config.yaml
n_layer: 10
experts_per_token: 2
normalize_top_k: true
balance_bias: false
shared_expert_gate: true
init_std_router: 0.0276
head_dim: 64
lr: 0.00389
lr_head: 0.00992
decay_fraction: 0.599
doc_mask: true
Below are experts of layer 5 (counted from 0) of a mixture-of-experts language model. Rows are named router (the router's row for the expert), up (a neuron's input weights, with its number) and show model dimensions 0-255. Each number is 500 + 25 x the weight over its row's rms, rounded and kept within 0 to 999. Numbers have three digits each.
Before each expert's rows: a language model's description of what the expert responds to. This comes from a sample of Wikipedia text that the model never trained on.

# expert 12
The prepositions of, in and from, and bare digits or blank cells in tables, such as 1, 0, 2.
router:503488477496523513457495503520483539487473541483527528497501496505477473449535463505486485507509486523487495443491480491485511478455519483565486496503465511516465471526489546530494487497498469495470479501458507537515461523551558505506528472493469474513525504504526474554501515537531518528495539498500473473507478484495488520475488442499483514458426514424516509552484481517529516482457496527464474475518490524509539481506557502493485511476520491511480498511526537490500468497521489536517536479521512529528516506454501512554519487508525510474510461519489492507522480519490504502472530501495481515518461504502484484525515512503495452540520490457469531520469473512549517473501485484482502538507481541532533493487499527482483519504501519546505544490502458487490521499471491
up0:508529455474523526517504502517505488493489514486575516475499476508503517465467450467501489481513497527451537506525475460462548547470508505496503473490482486484497502493502490504477492509495487525484478449523496495495519498510522474488535533506572485476538510502475527545491562500505535542476492505461527505505469499499510502515502501486510484436513527471492524508506505504527516528509506468529487513516442498497489470507492516461488522494413480493488514494508516463500503522485507508504519470472524507518551510503529476486505511469554545489452504457463519498535494464487495461529515467486487429462481505521498458475539484477507512462497519448503499514468520524508504493503493509480503479501473476461509525501535502459497520459520499479517463523503531506495500526519552
up1:466511511505529548547507500477514489484525523502465538493510513570533471486510498456493489467522510522550450544498482507521463497515532496528492490480492513552501510477520515488502513556478482451482475443488473525517503527529506525475536518513477487539499533516483492552481470524505471505502504497507514469523461506499455516463494531502495469520515541516513528461496512497512524464493471509470492493490484506485483469507524498485463525514506555477465462527527513468511455479520463502501554516473508522444489476484531539524501473526470537542493516532478469540493482530497518500472503468473511484492500517508516513548490506496477503490526483461472526491470475536493500463480511468515490473494515525495552531499497511499488530498518489513523446545499492514521561508512477
up2:517480489513517448478524504484487510540471551481531497486533485503474479445495500474501477459519496479489500510512474503486517486478491515518510489479500478504511498522476494450482484451509536518488502464466467480491490509461500522529502533539479453506494526483531570542490500532509503468471492502515529537513506503517550526463462501519491552483482532456548504523524453484527520515491501498529526436505513490494542490456490485498492504519559494496514468469517515463480492495510465526519510506550474473514519525496498500491506513491541502517515516492520503465487511492544508500488466482529491508544550524541506536533526453462524479564474485527491512523488526448501489482465528505523534490495492505480458541501489530471546520494528525506479500448494494493509503523506469
up3:501513496549525475547498499505528506459479476515494467497469506487517457499511470503469518505469490550555481473529469457523518518456532481522483550470497536474444490504527544498507482493478512509451536490516498486505501502535526496530537474528475516514562496498516507529485455508469506578480523466465517469471510524467453492498454490516499470503481528518449505519522477511559502522509512492485491478505502518502480499490460511465521486534527543495496471482544504510492512505508532482481491494506556463485510452521519511512532497534514507519500472480488506518484520499487478491496544487474495508510508477537525497501500494486486479511484544517477462557473492500517478522530512473492557528508518516523485506499492529501501510527541548537475488496512449511472487463462511
up4:501531509530447447498542483526492518512475500530571537516518429439486488450491468500478492469495549496519537460492497501452537451504468502523487495497476507496451455485513468482501527482492496476570500518518472489474519466518517503469473482481497520515475505471529490542504529536488532502548525526512479522516490528474505499507483472510521516538489481471482487475485507504518489493487486500473483493517512492499520497532487542492485485489497487552502505506455505511493469518499469525465533535486474510469503483518504460540511535537472481515490478502532546515474530498497506548495521529517517529480474480494452455520517476509457506515502508520527523492506520466494526454505481542512522509515541540500490515497544515484536520492482461472510502508483470546520510493483512
up5:516519453521505478495488496468480487495521489517484502522524531491489489548522462509517478522530519485474536496480494521501524507534474482496486495447457495465486486491519472493488475535495530510523564443454511483566515516536494525512499486470474502506492504505492556489536491508533461490540477504527555506503500497498502519475526470517525465494482467510488517534546506535500487513501471477500474518525538473445521474471498531544523504427498503499492520462517519502501493478487496508501505510473522494485504495517506499486535463498500489486491474514470513565487489468521552499443464523527516477522490503537509472506533475532524499476530500509533470471509530461491532487452499451523511545513470457557485494497521544491476493458497493501495496477484484514491453540513495
up6:478466512514528519504524495520512478540466519475515458520501445493488500500540491523530530512508526498493504475534529505477524510517511503496480482481462573485482519496465483514476474487496526494530484555544514507488461520527468540514525525482513515531505515506461504546492523454507506502492464548485481497552479482483488486441503468489430482512477518539505538524479479496519471518475519543487499482488511530460519499532480503480531491546494451549470501504487519466515503505478536523495483532462476510448557483526532540541512512486496490515470516510485509468486469521475500517472491498488499483496472507474459503515510488540463521534511514488468516497512508493500448503502504481494496536488517516497453495475488502511462450511459544512465506487489511501507539520561507
up7:520500455557539541510500502476531459479509503472516473548537464540462531496478491488480493496511518524489504523478483488530536476476499479557486535483551541491506493482507479520537469474509500529511470480529456523510467521511467464472490476465514537507515473506542511499477528535491525505479475511446471486500457511505499502488496509464524530445501510515538503508513502465510486455552491498522492475516494470520483514536514508481503514491488498517509507470541502497514462515522504509475524483511453499510544464509474464511534517517519481472512509503467540485513450510541466505495541530459519491514487464500469516479450531533509516535500454475508489481465483460485517527521509514517523518487507521479490484481529462539438523493514491470483506483474541507528519525515534
up8:480451493514436557524456543493482532564507496489505491503484494512479494473484510504526513486445465506458544485505495444536535499511488497497509468517484511452506492508489494522483485499473484459481526524495537543525523468470527510502523504504507495515493496520476485561506503480470501510494537521506499484515493504468495516488487512476484485498535504494515462460484548521507468539493497536517474489483521497534481481511508525501493480478551418493534487516544516510484454494469489473499487498512495534514513463488504555476490528499476478534452477517525492504481512509486524502515517520513494509549489546491502475473490493503516471529561519467490509488483526523466532508458496498518480497507505526459533463473528559469463528496506495499470497503566475510542502497515472
up9:509505484513457483523440522471567491487485523449481498514502484541491482490471465501515478512489504543519500517484474475467516483520554489491473505516476472518501533520529503460478492476520453494484473503502470518466477547502464538524501546449453508541520480493466475519493528492491563467499504470466522501498491510484489501515496475484485467465531493461505529506487496520521488530485441489485489509496472551470512493475494526512471491543520513518514521503516521484491523526477537501518564501493510532460519487514477489512518500514522496513506507496497510533500516554547440520497530476484477503520513462448488507519507465503471512501537484440522520478524504508505437526494515503563490500510501484503514513490546492532511480489497520482489530430474499483467510506495499
up10:520531493499517505493472469506513504486539531475558501497480501483451517504467497488512464519468475490507559481505483497481462530496497522495472535504511521496490473526494514574534475500534432497468486484497510518487480507465491492456545505509506528477495489475533492552526486495477497512516471450439457520468445518488495499532482460504529518498515473486496516518499485541503525500520479522476522475482565545501502481480508503463517459539524509487492485526505508532508494494469483484529458481489485509534525514490514513499482503513469504452482493530501484488478503514484515468476480480482448483513515511496537529498496501502467479517516516506522526564476499516531512469507502552455495489525466554507513484476519506542517509492465514514556471497514490537512554455460514
up11:478511478516538562492493475522520515520479501513468527510548510524484508475504488506478491525464473461517513465505524507470511480516485530551509497545491511432514520526508508522498509483497532513489522543533499472450508515444489502468492505472463482493567539493498490499524484512486516481502525528484501484485488485502511537531510506524484568449522512507500537516499481469522481530502509512523525500513475528450446530548501502481494535522489516501462511435513539465539465495480486508495483490487504512509486519524499472503540557459488471478476494513522525531515505500468537502507482511510472512502475486480461498508505519538483474494521549494505500509520513537443509512501535518514534539474505501438491481540445532507515536490522539449481507495498516501517509514525511
up12:504441436528520504489475507498515486486513477480481457512507539485474469528501515520453501488507536445499491512505513482487485515535539472545510534498502484487489517511522540472532474490527542454507468503518464489444533508505498468463504497516495508499461517527526494482511490525472521527497488537489514536470484455483527499489525528459517540537509491522500506526474494493513465483475488534534495518501482505477531524468512526481526510484511532470508513517492535507456494493552493527523512509485498536480494487450486519490471453551478525522504466488510512455534484539533499517500495508494478509521511500525544504481550519492468450567507450483493531505518537533506537504480496514479495480495517487484471488479476566485506492498480530507487518525514529440499543507498460
up13:494516494503508504510486479480524512535425496444544507496495513517468475541524515455540469488514447552546502506482524485471517531484505482515526519482523480545479496545513494508500495509484440531513491490482453474510460494485554523503517464535516485478524523564471508513510510530493492521476536521514518486505441498498493502492481512502510466532534475517504461483537481514517524485482496484526505463502508497492504485502489495503485507524519514486473499444482548500514500548471486520482459494483447487542493468520501490519497530542504539485456504523517516495470524535521530452521472475492462510509506488520509475510478479488476461522512497485545478515478470501503509467475496560484483452510512516470514518535475469494503552496509478538503479488496446502525520535492473
up14:503455454509508483465477481525486513516589448507520487490504509512534510521462480519470519549556492539488520492538459493488524469480482487473525475497500505503479525528452506504502505499509463477483474471506464561543481496468554476472499511498470490505524457509464497551516515497466504508505505473512530497519492538515500494524481481509523511492492495513540507470475458504490485494543495533500501464478479494513529495461494511472485511506495487528490571490512542483531466485513491464517518520512474523485490504502490436493485495503502492540547492498475477531503451478470482502512511466492492466509538498472547512485529466505512487489501494475539479465469480444468519462515465473505494536475516519524535509491491470475506499530465517501485523463519517491520455511499543
up15:510467482523520490488495491517530505521482477503522481520516489471473537540546512508489482525489505568476504487521512493543505518515519472498552517500463501463477509487481503485493495490491516463508500483539475480546471528509515460530530501435476518519481464518495503501517489540474491508399529483521504522514497518500465516496501496493513418433518484516515523510522506496531493474545501511486488490505472529474504494499460520532498501494504503530515530512479552466462474548495503462525482491504512512523464486517485473517508508502501510494502517472494497513473518451505484462512523551458461535493493532504520502517503513512528526522504466491512517508464499503485506505501477565506429540515506520510534474499466456461481488495489492485484501484517502512432524485461534
up16:487454532513527498450463463467481489461521503440502490522477534530487489503538492512515504504527493497506482499510502509478491525510484484524484511542508498497538486537487484475458494461487514503514524485476497481474534521477477514522484484473465491487491480517475494493472496495495561487516484472500536501513483493483480509530519540503485506513487489478477500528477497522496488499512514485495496429508515507435468496495444476507503446490506476477534534504526441499498507509500476506514526536458510518521526467492515496509477515483470493471513505530544463456471471462504511445550543494454450529520500576499508513544486508486528514479521508418509463515485542524537477475495535489502451536477500480501503472444516459492501492511514513505461504526506465509509516491487498

# expert 2
Finite verbs and clause-linking words after a subject, such as was, is, that, which, who, there (in there is).
router:481506531535510450524520556478495480489504430475489536509456507466467498479493509521500486507499507482534529441525441497533491521511477493448452533483490514503487512506492544515491484522475474478566538526521486545534508514487495452521515537491468500502466518507510501508543474517515507476510534489539511497502526509458471537518471522482513509506499486448526519547532503458505474487505510493510505487478523528476499528525502492462512479469499482501503532515450498533503484494514514460501498453495487516478510541509507467537513493504522493526500510524475495516506495538497513484474493459508503525503455496564517518455500489499491494489540492481509470494518506517510515487512512534503508493556523482546469475485470482443490492490515488459434537487479545489477497523539488
up0:503491523477517472523469504506508441516452466492489465510475500477508492526511494532543482500577467488502501434495486520506483493482513459532493513518447446470513494488484467515508492496521495492441474520534499537521517487440518557554492487518556525523481505491471480538489487494491530534506515482507531510502531498498485501521513457496526487511495466533522494461505474491518523457506483480483498527527474513470482499495527498522492537501535509550492486502500542478485478497468515499518463462490484516520505506537503482506486509480502518528500528495481539487524496457508479506470468471528513500508487499492516502519532467504541514553487483512460493489520514507471557482535539524476476531534496519477540504541524503512505526533458498537478519494503494536533475555456518
up1:488534513525530505562499535510482467538514505502543535495463467489506484488529516524520505509482530512503510450478487506534501528480483466501478485539512488493515513477498519478536471479534502481506495465471498513531498501485504501510476513480472503503511528491467524476496530536482465480478498449501492524545463495467486502492457496483474502521549457515517515524504483504545503483480479519490461509539473523497496521511541512513467483476486493457502502546521529488494481489500547468513523490465529517505476515515539478528466491495485487532500576470499502487466471494470547507512520472479451458482494527460483490526511535457486451547497512526495523497491579514515504477522465491544476466530467495538527484510526492490527452506531472513468518505528531513499514507444511
up2:483501516512530486530503516479495535476498526486464525489570492522473477505491496487525481528501457519486507511488506503518524516489486485532503520501471501498484509472511497489559476491529464521526502480500523534488488503481532470524508499544518499517527477518539550527490519506458541469458483496480496494469515454485531498488493498524524465539504488500493488464525500473503521456557485506464501501534523548506488533507512475509485527539497544442506531526469527535494483491450458500505595473501504528473523497511491516527491503465510484475479507464498498503491450522492518516478490497493507519496492519479523496474536520552467508478499497441529498496474497473484512549476517521483475491551520469494543442483462530467520495505472430505519479512506528542500492509509485
up3:477516513528478450523522534510549483506441489498509469514476531487490521480561469516514487476477535507503543470479451527503488509532516512506479547477472498491470479530496494491495538555483501510494517502489511511491445521495516539488503526514527490542468452549493450474541478477552490459512453505477525490494518509518508538485517512494502465529506458491526500505462473566503510518493518493553493500510493521503490498418509491497508484522516490459488506528474499478485461468500530500491501511468499502479488501501533477498509538534427490522510484462493472507487511481507536457526550508496488516489495478501487525524490480535544471522495515486537495486505515527514532499469523523467474488471498546497498513509491446511514509498458484499537471473501531485491514488473472
up4:501495482480482452509528562472487557534505520530501531519509526515468533526501483485486519492487524499510478502510463515480486544531458500484505520533536510553489507526503496491540500456484502540533547513524518526530490550464490503525506517510478469488509493495541510523480483479466528508536503536496545473483509473484505516511501499492510489525487450472530466516534458493474427489501526508505539486470522493534492537476546532496508498481494533485500534500503507509490527474506511518478509530511520533485483516513465517523515505545491516474495483462476480549495489463495473536466447477495523508524524480521473476515478471455527505514502500497466468491453480493493505510471522495464483468514537470457474510472527464507510494434490510554508529511499481475520511542458521
up5:471487518451500515518525481512509441452506488491488476503488492483510517500453490488487507525542533477503501542482457574502482547484502536556470489520526496516469494487490528517464430492517512479490470506464497509496525556469515483490532533505507518498501483501468547474448445555480477512540520496566501527504490513521497469520519479478498538491498508525484507506533495530507488516500517472515540518556494481519467505503484497500527512488477476475483546472475524506496526518500522489460479501507479496503514519507498518506542481542488520513502527475490497504500486471488522495522542475523517478529483503486519494517484492476500499484464516474534501487527507507464529479524498501443517518463469445519525483556531483574540478485492515467501525494539513528481492488510473
up6:472499489518491534536459516539504480464504500473520487538483494524505500510478479516533535501531555541512508455515503538526493523487520513540492536517524508513487488519510519527488488520482494509490527460490473471490517524506521449531520473505454470515496500541485492517512503549509533477462472498507457550509489486508495471521524508473486494502512511477486467508466503523456482456539448437478475456508510476497487509483502501484513543501472504489490527500521506468506485508512499455522512496510475460485501516483505525522555546512521492510458556511454479542520517469490551555486480513516511512491516490436499533471473487521499462535533536476477489500506537521555495517486506480468481496485519454556486524510492486493513484484538505519489504548513518488469513473525467
up7:487492508534492519513524534486513483483536475461494523526428527506506442483498461520479492490515494507484500502477470546511505473515510462513509480519508487461453497544490507506484503505497532515520492500531495500474508458496515508487484524478511518460534468483463477538567484502488495495534480504466473499526464531496530494503531499508491502469498482444488532494532493469494450461525543495496509478480500509492502500521506508517500496512487472490496485503488528502508530508501470509501445504488517560464507474540415534531502527483550468563535518469563519496500466482486555575494524464519518510509507483532470542476484487524486511501500516500502535477510506462532494518503493511464482490444514504469505467510520514501489481514513499543475498521486529522549506505496480
up8:459509517506529471496566519486502464476518485458488538517460490507509497512487490525475489535452509516493529471481476546485519513470507466478466523507532497524493527468494516505510521507491493499514509539534516529448497482512491508485456456478497454510441502481479503457465518468533486490495514494504546460511489524483463486521474486533530537535505465491528463492496500483524471535471512531538492529504492495482503463495466516473499532485447475438506502495539520516477497528519486513549493510535470474484509505498524500543514496499509472516500473519492528479499510454524486529513516522484534485460493487527501518453510459505499511518510493510543506441540510521564464463507525455548502512498458478469496470496488537519479493488496471501500511479480482535454486496468508
up9:517531513491480438459489471477500543480475478494483500521539523517491514485506526509508479525498519469555472464534505527498533505482509519423529501440473484540479451516499537511540504486524533500506477511491548474502488476512500520522489503504481458484517525506476505505560496503498479519465484465477508516513544501585520515492479493521497518487535491505507496491503474477505481460491502504510547524511544483502517517476472528482476543520491491485498536506507524528508525445487495568499529516481504514469521485508477505518445511456496460519511509503542516519502514514466522528508490489527536498494492494562493522495486482472511478513511465479514441535497505498504492487502499481501498516499534526481501486521493484481520517530519485536472537466471538539563495524546517
up10:470525483480507491518472481489509488515519506497494506477415505501489501457497489502495533461523507519503512487497496505486429528505511523494521491473535453508520501564464511495511473517552513551476452449523480500464438487522513509502524480512492508483472532511542535476470511492527509497473468484510480471533455478448507469494494502446495483492511534522487476504530525503516493492520566514504515497527516479521518518518476509503543493465468538498523500507516513507473491459514506543541485528525504438512454515496488466502513466489448480511481501512539476466526529492474528480533519525512515517511497500502521473506465449493505515481539501481493457504533503508518457467549500497516531478533513472519467494521534505476477514483497511497510505487489459529496504548496460
up11:484522509503534477527510527475472519487509520464462523509500532469469478437496482530467517502494505516498527464522540482461503541502468445467473524493498500493488508479487491509459512502543399491465529531543514519500471503490509471552453520521524491537482510517490478498482521473503475490513488515511527522503507518510563497511498484480498514530475501496477493559523523483474495510506517474502512518490494521484463508487460531509483484517501422476511518511524552524509498482494478490485532514509544499451551475513546485510490508500537491519488467468488523539520558516527484487501554487517539525501509487500507481491494475478509499520462480520497478469509511508501538508542523536536458473473506503468518461473472484473485459484494495525524534496510524504490496534508474
up12:504481488489515542481476545507534487459541510528505539524501504505537538462510494505469476505464510528487527524508441492533486507474538496527465537542508525484493485511499508510496527505483496540477468484493474521464511491478509478451473469527480518532492496469452497480511466530500530500456495465489559518475481486498539439505506524512485505514469483500509506513521529498492473544545487511478500486544484478494451526488510516523477555493524512534488448510470507496484521525502546497421465513487479466501542471492529492516514534497520484490525506530529505515477511483466521534482531490521529521499524466526498492516529510442508514532525518473464493529478517447484469511545470491477501496506518487511512492497502530545513503489490479493454505563494466524478511505489495
up13:454450515543491504493485516485426486476539502538549451507501529476515518559468508484487473506476498468507499491525504489489469503504485501479474498449470510502542504499460518521487550531517529521532461534477512505484514507502516485486494481480458487467482448497496458527527515486558466502505491483484522529481501501487512494500460516544500502484520546505505490512507502472486495493509498490473474464507508486503468471531525489502509459549495540527524533506525492492482490485511440464490498497482502506513493518487479496550466514492532502503494529489522523507533459475476520452555513483473499480533452518462490505493468468488505494498535580495511553470523543520523476501523489491491492474578509531485498507480463494523517493501489489508526539476464510521505510505528497
up14:500461494543453479508503520514468507518508492474517504536478507532521498517464542502504472488497489540485461482484480465502509542471523512487514513493497497477481513470498517468496519480498488531491501523479465496486517497491485508479501535498491526526484463501534508518491493506492505486485503449518516562515486526478425503520438537485478494544522463493506523543503510492487493485539479499478479500484539478515505466435536489490499495501462481520530519431500513513493479533494530483506520466448482501491522492534484524470534527503526531531512558487457497524490468553496535504457520461515474529463488489497503526492487521472507550463542525505509507514530507504534523496528574488490473524493453537506505497490491503492483499516558471509508528495499531522536557528488505
up15:510530433467494506483496537454475485519506474487540518475493506520508505521490485461502482497486499506475482491485484522517534512497496494452504487479452542469445500486493478563476486519510496489525518525552458547512495489508519507445504508501519566499479472520553496514496470482547491464522492512478519520511544443494496481433488513497505508480508502480524526514559525468520452521525486493499562499507482485475478491522488483460533499552472527523479524551458528486493509514470534500520503495517490509483463499468497507480500506513481487538548450504520471513517518490443476503512529513458529499503523506519507510495484506472498510499497503487527533483520525529476518513484496532515506506518508512485452487482496476456561514485473476526517515468459511480503512477519470
up16:512556490506480466487533455507516495490489540517529488505506536463511519481528548480500494521451488495528506519465512498463509491562481479560519506518494532502569512493459511530519498464487511480464489494488516541515557476477498471522501512510482524523515518485488506509478449525499458501528568505504496490553509522530509515492463460484452478496531533521519526506506514577470491495518506506479502485527497550515498493522496588516520496534502540492504534513514476518475511498452512459543499491500513532478465465499498491489488492528483515518507495516510470489523493499520525484470509498506501494469501497497500519490513557473527498523470469459481500493507539536480453495500490510486478509528476471517470488535481458462492531506505520500477483502496479532501461516486455

# expert 5
Prepositions and verbs that take an object (with, by, for, under, including, carry, became, had), plus -ing endings like leading, seating.
router:464514511488520519531480492491467494475479493474488507516476534467499544497523517494505518471516500506504535482501475524490502545501494481515502457517537532538487533482523541517522527508518521504481503440526505549424478496507552538530525478474515490495483502517522497503507472521533501500494462460514545521519515470471519500508507454497484506485516492498489519489506506523519509528548513529518500502505536534488477474510485494528494490468488515490441551533457542522489509475532484466450491487543511455516466468468497495498519505507550462535483512453518496454475457456512509502496479495460524511511519495490483528466489487471454524512505506465485477505449506527522498505524538464473479448472492450504528495531494496477521545489535512508516493483495449537476511511463497
up0:452464502472467470527528482518481488513473489504522511500486514543487557468517502552469511482462462488471519490550516527502527490509527523521483494531525494483498490502508511486455475518518533522529471500535520482486503501475477528509474459468485487494541542509501478529501508530486472527465497450514461500486488520473494517454486532519494481488511529516493461487517503505517477487536503480494479479471499474462526442532456522533543531505556478489508508456519512506522486497491492505468488465489498510486513474505479504493527529522512493544458535501521521469538466517472521472542510522518482474529487531520523455510495544449477528521473486499494492531518476472498504480488513500475507516472513486470511494512492532448481466510543470455526493542537474522447528492559508
up1:526470552545495489545508577494509519448511469540484519516443507458515512507458506514489482512470508483522504485505508517492512514541496518462483495472500475521485523507488522475518515501483517488521538513492520515479500470485480509491468477528467495541518502478515469483511479489479517510498510519486503497521493482503520523516475505513492489496476547445532470499469488505503447498494532508552492507467489518458493501537487495482551470507528487519485490484499494524490471464430548515507475483484506479509478509508520514492536473527488491492413529462507540482484502505479465523484548496494568504486511504477550479466494502449489532512525500447529490559542535528505506511480516547479533474506510463507510470530520498492455516490479503511466465512495496489480530510512509
up2:522492506511547478483480469489506498418511524493486461520516498544559504508473505517503494456587524507525526483516491480492503503513466496502475489525480498541503541547476522489515491472450545499494522461517482533496468520552454508488497493499476504503527501555523501522498512446502505521515493497487486480427533464462527535482500459537483503514500496525534533545470489493478469466479478502487484474469512487483448481508532491545490466517498493465454525472506511461471481502496474505474527508481517501490497474509512487467519475516520517492514508497518521512512488504490514485462516499521451470500541478482480502514497529448517519495506501520479481520528515515466450510469480481512494510498477471483489483546523518456540485505526500506521520527495519518535457479508543
up3:517514499492465496457460495496465460480514487496493513494519499467505530510493449486507481494462548522522507506516508537522510447467490516522501490474563522463480506509523513475516503452501475511485510520503518514515476544486517517530508485457474489554530487493510510516538485515524455535500496473494491468516514477512539502463468508503500514486495460445519444515501502502509516512468477479488524485497473516483511516459518485488487507514486462493480458530525502504492529532467497549526497521477512500523534519553486508535501501535520484526505451524504549521511511415480443507486558538536511475500508524469521473488494499515445451526562492519485484497531492509477500506497510519485479485520469485481495464529529481470491484465491468457474526536543507475479486514504498
up4:499487490496504476509477467471503460483490464519506490520542496468511506496450498486503465538507523472454537491514468470494509525448517486516523526501501488518478515446470526510492478487488511492533532493469455492490428531504530484497538523494486525502463500492514526491492513520552478497443453458491522522499508506474498505534482495521491473560509489444527522505472506508515492503495481500518501505509476463476474539469551497515509447545522495525514512505515495485517523499535483509483490477518475485481457462481504524460486480539470493496476452501511511500497510517466507524443517475464490507508513526477531529473535536476515496506477456475489516469500486503462562483477544493487484495549515430542472496497498528496506500473484537516504467514549487526525506525531480
up5:495449523545486527490495500487457455470509510492521523513492499543519498481478506506525485509507489475511493480520512527526446531521487476503504503535514514494474446508534481505493487489521456475521511469517511518475458488496499509502464488453503470510483496519561487493456511501520515494516479488472523497480471487536495490464460486495482488508531497466532476508511505485498520469485491454457496469492518522483498541498482501552525505512483502494498479522496479515467485518450489494561483517452511539576532517531456505488554513494503503539498505480562469477510498469536514533484523525499529549472470517529552494470499509522542461525458504510497497536545507518541487516542560552487483473490500523518484473478531533479504489456528507472475487517507496507505522505511489
up6:442499499529518500498495498508504506506501510480460468513492490496492504529501537470484506501443423487501511509494516535484492484475498491538472469507485475465517552461499466525551510517484496525509526511516550512471531512501468494490505506496479511521492507462540504480532497528513481491514481494517511517442484460484513484516460499519468487475498519473493524487501528517458482506474500536543454488492534500533436488570458507465469459507481456484478492505528475483503527462489469487506511506561497505517507489480492509562493519473524498514465485536474509529521469534473468500536510515519495489557506484520496533496473506495479530501495506514518517499527510533550485487529477517484541510524506500552497527554481500449494546514498497516449498518478541550492488517500519
up7:486513462488517447530509501517517521501444503524462527466501487509498482514465522475498539481455439482523488462504529482507472490482464466476486477494521469523552510470515529528519465490498506514482493490541464505505454489481490505493465479468473546487513500531501528523494478477506485475479487473487515509463473455498526453513504480549549485492503433452555487517511516546539487519528519466521471477526481507479506499529512475513475476485543495483474514504499544506467472541528486496488494538510489535483504442477514498500492478516493478544470524454503442519504521501489519481475545476491521506531478494500493478525512525475477478510520485498494545477514512515488450498506513447509476481525528487507501497505511521486505537460535485518482499509495464522476526498547466
up8:480557494458485487514478546542429515490480540520464489519459521499503551505485507467484551486540540479538512458483467521471495527533476471502511488489548530503502491483505496522474464513451505508490493499512493514532470501521519495497512483473503483529514527485535526539461462507469543528474458497525540495545498495476498547503514526496503484509534519494483501505483539499497480515538495496471484463489507522496466449505510492497460528485543482451484571538474490524514553503509540513477512524496509557518483528481497473493466492490468511520478486484504500531469481524499499496518495511508554509491526469471499495495485487508457475562519511497534509519502470502487490497474472483520523479477477517495524544481534509463483558501515506499508457485525500506526506489491519
up9:459475517531492533542523479469469530506518540504447514478464472503524477450533514490486499488511541503509468452533485529508468492462504503456511408493528474493479558483468483516512509510469485548498491496514497507480470474499519507442486526534520531521519556477474494487487463486521501486482506498486442553467525522478528486516452484501451438529489483502511518503463493527486535478478499495497481545502492514475464467507503467495568512502470509493511521513485503527499477497514505470482471522485529496479515482513502524471524498466517526544506484505477514505525492508480510480520503452447514524490480483483507475460498491506454546475458486471501513501506502477486489514518510481487541495528521462512544483526491505470498494487514538507497509515516485514495516527539485
up10:509478504537502540506460526519516485540486526501512482499487512492482540483471500475483506540466499533489503552500490509505515488515489482466494469457487477504496481473459479498513508516486499475487540505445486508510507480464521499521480543508509509507506485531498514529474483437518496478544512520476493511436485489499495505518511517503533534467532521490437515528515465472495491482468508526490542475501495519455491488460492473503504551498526541513523529487494532479499512483505502478541574428542464494460508509496544503484479497476482494483475525495470460521524507515483503449503502438512504466521501506505485442485467482502530527519503521482520527505453488506504527559463489536522487525525491483482467461547488456485489519473451530488515473494476536483494515507510499
up11:492507521480528501485529463498493491512505497493506481539474508486492484511540506505480483498515482531432471488504535498541557517444535541496466529521492547495461534510477489498477534481490470476504527486479493502508505534515559519486470527542523488494476493510518531509475509530494488518489476476494501481483431464486526477485518529476524523522517520487527478479491473507486540493545489494487490482545468492481476499539479518496513444495457467499518457513510510518478536508472504529520494535512475470504456543485526532482519525508481495491509479416503566464506520470527483504497525469520533501540476514474503495518452494508519472484511526496510524520513502472542549510493485505488522455504525481497547496495547548500501476475450475516487513472460487502473498480486488
up12:513569486518499489519523461516476491452502492492468524535493475484520510490524486502492517462467505521472466474531468543480506516494511522509500494458536505505505507515530476502508466477554525467489488470549486483538538518521484488474506532487456476552489482504510564484519483544489508478520506458522500473500474540504500531491532473498474532526466510477511465525509483510487495494477497542498532463527520452510452519476468498520486524524469488481494454537548485500521526539497464500477492524478519535483540521547480497494510536521498503481506500482514497480526522468462510492484523530510490476472509524527508498492524513509514503483514506477474532476516481532506522517503529522490490454481469552491567513515545474529507490455457508462504516523512532446466482534514515
up13:459523477472510512506481517528475424464513464512478494521490499505508542550477482509487494504528481490477515533465494487512442517474523559453522471466508489538507531513482542505447495484460491545477483517496482496493491489494493487508528493502495456527500546483481516481532470511523477481518495490465498547527494485484560442526482519507491493483508509512467507508504520512544493489481476489505461435495510507486495518480523486493486477453498553487517520508523508512501484506555442490475503518517494493465500477510478467478487525481499537509465529490524478500528466489518485535447498502542524452469489513523531511531501544567511503526475508498501502494490481518507541509517534453451523499545531487479504473487482496467524506495519512515497493525490486543476496506534524
up14:532517509450535502506561492484542508482507516480509498521483526472520517508556535464522486530472539500496480523478493514484495527519512449503500472487514483485490474496524482526503495482501532449492472478506506524474488521510519512477474482518474483483477516478551530516483544502532506523450497477489489500453532486505461554520543496504508508482525510463542511528495477485534498511522482529470532508474464479517495476465511498534531499488495500490499508479499493500511528496478501554495518504523497522504488467494500484470539460544565500528519550468473483498501489455541517505477550470464462501460551499494452497504560494529476496454489525512515516451500509500527526502483506515493459468431488461510464517478476467505501534497514468486516512514525492544479484519482483
up15:466491515489518521494539490483488482499493461515508539530496538497494496475495555529462502506490458466494543506505493481461472485511542502505498461443499487524467501490491514479490532475541507506525574517510501478528540479490504528515475468519480472513455516516489489458460527492485493469526536460508486511517522501488510491511500476543441485507484482491484428464492499451497503499480513466503496508512474520459489499518492503561506538518483532486489502458504505514490512521467472572496506494503492468513504497505473475511481487525490508498557507540438497483498505515496500519507528464523496503499497438528484503484525487497513502512479488453519495493511489560446500546495496493444516500517464531551494524493488519509524512460499480488496456480498496560501474470457499
up16:526529495521489492518515460499524525498485500495482504514415467485482507512488534475477550513477526494485543448497530522497510482490474498523521489507496480505485540493487425501560521515486516512466482554552434518479489479469499511473522484501535507526495520513426443473530470525449504501496495518528522498506503512480550526578470489496493521472500511491507520527482483527496485523462553481514466515494520502513500565531480521497482505510532494502477514472463542492508484485493512468511489468504492486560477488525558509532506515510495498450495471443480500502433520519481494514495522518503513485499492480522520484508483500503475512474467542495536491529497518506485491510486500499489538464497488462471496508508493520482485509494487530503483471510505536511500475519512496